{
  "n_layer": 8,
  "d_model": 320,
  "n_experts": 128,
  "experts_per_token": 8,
  "d_expert": 32,
  "d_shared_expert": 64,
  "activation": "swiglu",
  "moe_layers": [1, 2, 3, 4, 5, 6, 7],
  "router_score": "sigmoid",
  "normalize_top_k": true,
  "routed_scale": 2.83,
  "balance_loss": 0.00957,
  "balance_bias": false,
  "shared_expert_gate": true,
  "init_std_router": 0.0229,
  "lr_router": 0.00191,
  "n_head": 10,
  "n_kv_head": 2,
  "head_dim": 32,
  "vocab_size": 8192,
  "norm": "rmsnorm",
  "norm_place": "pre",
  "norm_eps": 1e-05,
  "positions": "rope",
  "rope_base": 10000.0,
  "rope_fraction": 1.0,
  "qk_norm": false,
  "attn_scale": 0.177,
  "tie_embeddings": true,
  "parallel_block": false,
  "init": "normal",
  "init_std_qkv": 0.0569,
  "init_std_o": 0.0142,
  "init_std_up": 0.0569,
  "init_std_down": 0.00918,
  "optimizer": "soap_variant",
  "lr": 0.00334,
  "beta1": 0.95,
  "beta2": 0.99,
  "weight_decay": 0.064,
  "lr_head": 0.00756,
  "grad_clip": 2.0,
  "warmup_steps": 200,
  "schedule": "wsd",
  "decay_fraction": 0.922,
  "decay_shape": "cos",
  "final_lr_fraction": 0.0,
  "batch_tokens": 131072,
  "seq_len": 1024,
  "doc_mask": true,
  "train_tokens": 705800000,
  "steps": 5385,
  "dataset": "wikipedia_en"
}
Below are experts of layer 3 (counted from 0) of a mixture-of-experts language model. Rows are named router (the router's row for the expert) and show model dimensions 288-319. Each number is 50 + 10 x the weight over its row's rms, rounded and kept within 0 to 99.
After each expert's rows: a language model's description of what the expert responds to. This comes from a sample of Wikipedia text that the model never trained on.

# expert 4
router:59 52 29 45 48 54 62 58 64 48 70 63 36 35 42 38 59 50 46 40 58 64 46 46 74 26 51 49 55 47 49 57
Mid-word English stems. Word pieces in the middle of English words before suffixes like -ed, -ing, -ion, such as ort, ign, grad; also Preceded, Succeeded, Founded.

# expert 22
router:38 55 40 59 63 48 61 38 44 54 55 62 62 46 57 40 37 60 52 53 41 59 49 37 40 30 51 38 47 44 51 45
Name-initial pieces. First word or piece of proper names, places and titles, such as New, San, United, St, Mar, John and Kong.

# expert 2
router:55 46 51 54 54 61 49 47 61 47 59 40 47 63 48 40 40 42 52 52 41 70 41 57 37 53 42 43 44 60 40 58
Digits, percents, rare bytes. Digits and percent signs inside numbers in statistics tables, plus non-Latin byte pieces and mid-word pieces of rare names, such as 6.29%, 97,928, Pushmataha.

# expert 50
router:46 56 42 65 57 37 50 54 47 59 71 40 58 36 53 54 58 34 38 45 29 63 40 44 55 58 51 39 49 49 48 38
Subject pronouns. Personal and demonstrative pronouns starting clauses, mostly before verbs, such as he, it, She, this, they; also the piece wer in answer.

# expert 30
router:49 62 48 40 64 43 45 61 50 53 56 53 58 42 41 34 72 46 59 36 52 62 41 57 58 57 46 35 42 40 34 54
Coordinating links, on. Commas, semicolons, and, and prepositions like on, including, during, via that join list items or clauses in running prose.

# expert 44
router:61 39 61 58 48 57 38 60 57 31 65 55 62 33 63 44 41 70 45 46 60 48 52 42 45 60 66 32 34 41 43 49
Mid-word vowel pieces. Lowercase pieces in the middle of split words, often vowel-consonant fragments, such as er, tra, di, hi, lan.

# expert 61
router:33 49 62 46 64 62 64 49 57 57 47 61 41 74 45 45 61 64 50 35 39 56 49 50 44 33 69 50 49 41 44 54
Field labels and word pieces. Label nouns in infoboxes and table headers (Location, Year, Position, Ship), plus word-start fragments like ti, se, and In.

# expert 56
router:57 56 43 40 61 50 49 42 63 45 48 54 46 48 40 48 44 30 42 36 17 44 50 54 42 49 47 23 37 65 36 44
Closing brackets, word endings. Closing parentheses and brackets, and single-vowel word endings before punctuation or table bars, such as circa, Preece, Ph.D.).

# expert 10
router:39 49 45 43 59 48 66 37 46 51 47 45 61 45 61 68 41 61 59 59 38 60 60 48 36 41 62 50 45 71 26 64
Quantifiers and comparatives. Quantity and comparison words after the, a, is or was, such as other, all, most, more, some, known, and Estimate.

# expert 49
router:53 54 59 50 44 49 71 62 69 55 63 57 45 49 66 44 39 43 55 56 41 44 54 74 53 47 39 37 46 57 34 36
Mid-word and country syllables. Inner and final syllables of foreign or long words and place names, such as Sul-aw-esi, invol-unt-ary, and California, Syria, Texas.

# expert 12
router:38 58 43 50 45 58 42 48 56 59 45 58 55 43 59 45 39 44 48 52 41 61 36 59 44 26 52 37 53 55 59 44
Coordinate and range separators. Slashes between coordinate pairs, en dashes and hyphens in ranges, plus short pieces like de, km, p, m.

# expert 7
router:58 49 28 57 45 35 47 61 70 64 62 65 46 36 48 45 57 43 48 36 44 64 54 40 66 46 54 47 52 61 45 51
Mid-word fragments, prefixes. Short word-piece fragments and prefixes inside words, often after hyphens or quotes, such as pre, re-ope(ned), dis(band)ed, Prof(ig)liano.

# expert 21
router:35 55 44 50 53 38 60 58 57 55 49 51 40 62 63 56 57 56 61 66 42 58 46 52 44 46 58 48 59 47 32 61
Numbers in tables. Digits and numerals in table cells and running text, such as 1–2 scores, 38 people, 9 May, plus table headers like No.

# expert 17
router:65 53 58 56 56 57 61 50 39 44 39 49 61 74 51 53 39 40 59 85 41 46 43 58 52 60 64 46 30 37 44 60
Word-final pieces, names. Last pieces of English words and names, often after consonant clusters, such as Mag-gie, kn-ock, dra-stic, Hol-t, Clyd-e.

# expert 52
router:62 79 54 59 57 59 65 62 57 51 54 67 56 57 40 31 45 46 45 63 37 61 53 49 35 51 61 39 56 58 61 62
Name and foreign syllables. Inner pieces of names and foreign words, often double consonants like ff, ll, cc, qu, plus apostrophes and equals signs.

# expert 51
router:36 56 53 66 48 36 39 49 55 39 58 42 45 71 54 42 32 55 38 39 52 62 41 50 38 54 38 38 53 38 48 58
Word-initial name pieces. Opening pieces right after a capital initial in names and rare words, such as T-ling-it, W-o, F-ashi-on, plus to and in.

# expert 20
router:52 45 46 50 65 57 49 45 60 54 50 49 35 55 57 38 39 42 40 39 59 65 39 42 41 50 45 49 48 61 46 61
Word-end pieces, catalog terms. Middle or final pieces of split names and brands (GitHub, Enchodus), and set terms in sports, species and astronomy listings such as FC, MPC, Career.

# expert 29
router:49 59 62 44 52 59 54 62 62 30 59 63 56 38 65 52 57 58 45 51 48 66 47 63 64 54 73 40 49 59 38 55
Mid-word Latinate stems. Middle stem pieces of long Latinate words, such as ar-bit-rary, deprec-iat-ion, accomp-any-ing, att-orn-ey, with suffixes following.

# expert 23
router:65 47 52 73 53 51 53 43 40 53 55 52 50 53 42 31 43 41 39 64 39 62 42 51 38 59 57 38 44 33 50 33
Table pipes and separators. Pipe cell separators, double spaces and dashes in Wikipedia tables and lists, plus biography verbs like attended, studied, taught.

# expert 60
router:49 50 61 39 60 42 59 46 75 26 74 48 40 53 40 56 53 52 36 37 40 51 50 60 45 40 65 55 44 46 44 43
Suffixes and title nouns. Word-ending pieces like er, em, ist, plus institution and role nouns such as Council, Minister, Award, League, medalist.

# expert 39
router:44 53 41 56 55 63 57 72 60 56 45 54 45 48 40 29 48 62 61 61 65 54 53 34 68 45 53 52 48 67 33 50
Particles and table numbers. Adverb particles ending compounds or phrases like make-up, line-up, victory over, plus digits in table cells and -ing endings.

# expert 0
router:64 47 58 51 40 67 50 54 50 63 37 75 55 67 42 44 32 55 38 43 60 45 48 43 45 50 61 52 53 67 40 58
Infobox field labels. Colons, dashes, line breaks and field names in infobox and taxobox lists, such as Phylum, Kingdom, Born, Coordinates, Website.

# expert 63
router:62 52 46 55 52 54 56 30 48 43 49 51 44 67 53 45 32 42 62 59 64 54 52 66 45 49 57 45 46 54 60 57
Field and list punctuation. Colons after field labels in infobox-style lists (Species:, Born:), opening parentheses, commas, and connectives like of, in, and, &.

# expert 62
router:53 53 41 46 32 48 60 51 49 61 45 73 60 33 45 38 62 39 71 55 41 50 39 41 67 46 51 49 48 44 50 50
Consonant-cluster word endings. Word-final consonant-cluster pieces in names and words, such as st, de, ck, x, sh, as in Rolex, Woodstock, accurate.

# expert 6
router:47 76 47 61 42 41 49 60 57 56 55 55 65 52 67 67 30 33 66 52 50 45 36 21 44 47 72 48 51 55 43 72
Numbers in tables. Digits, commas, dashes and periods inside numeric data such as scores, times, coordinates and statistics tables, plus the word than.

# expert 8
router:30 55 54 62 52 49 28 50 49 38 48 63 62 52 51 51 35 54 60 59 37 49 51 56 39 53 46 35 52 51 41 63
Capitalized name openings. Capitalized first pieces of proper names or sentence-initial words, often after a line break or parenthesis, such as Man, Ph, Br, Sa.

# expert 41
router:41 37 36 47 55 62 55 61 41 44 56 51 40 68 55 49 46 63 52 49 42 56 38 42 28 35 52 52 46 60 46 59
Months, numbers, name pieces. Month names, digits and units like km, mm, ft in tables and dates, plus mid-word pieces of foreign names such as Tel-anga-na.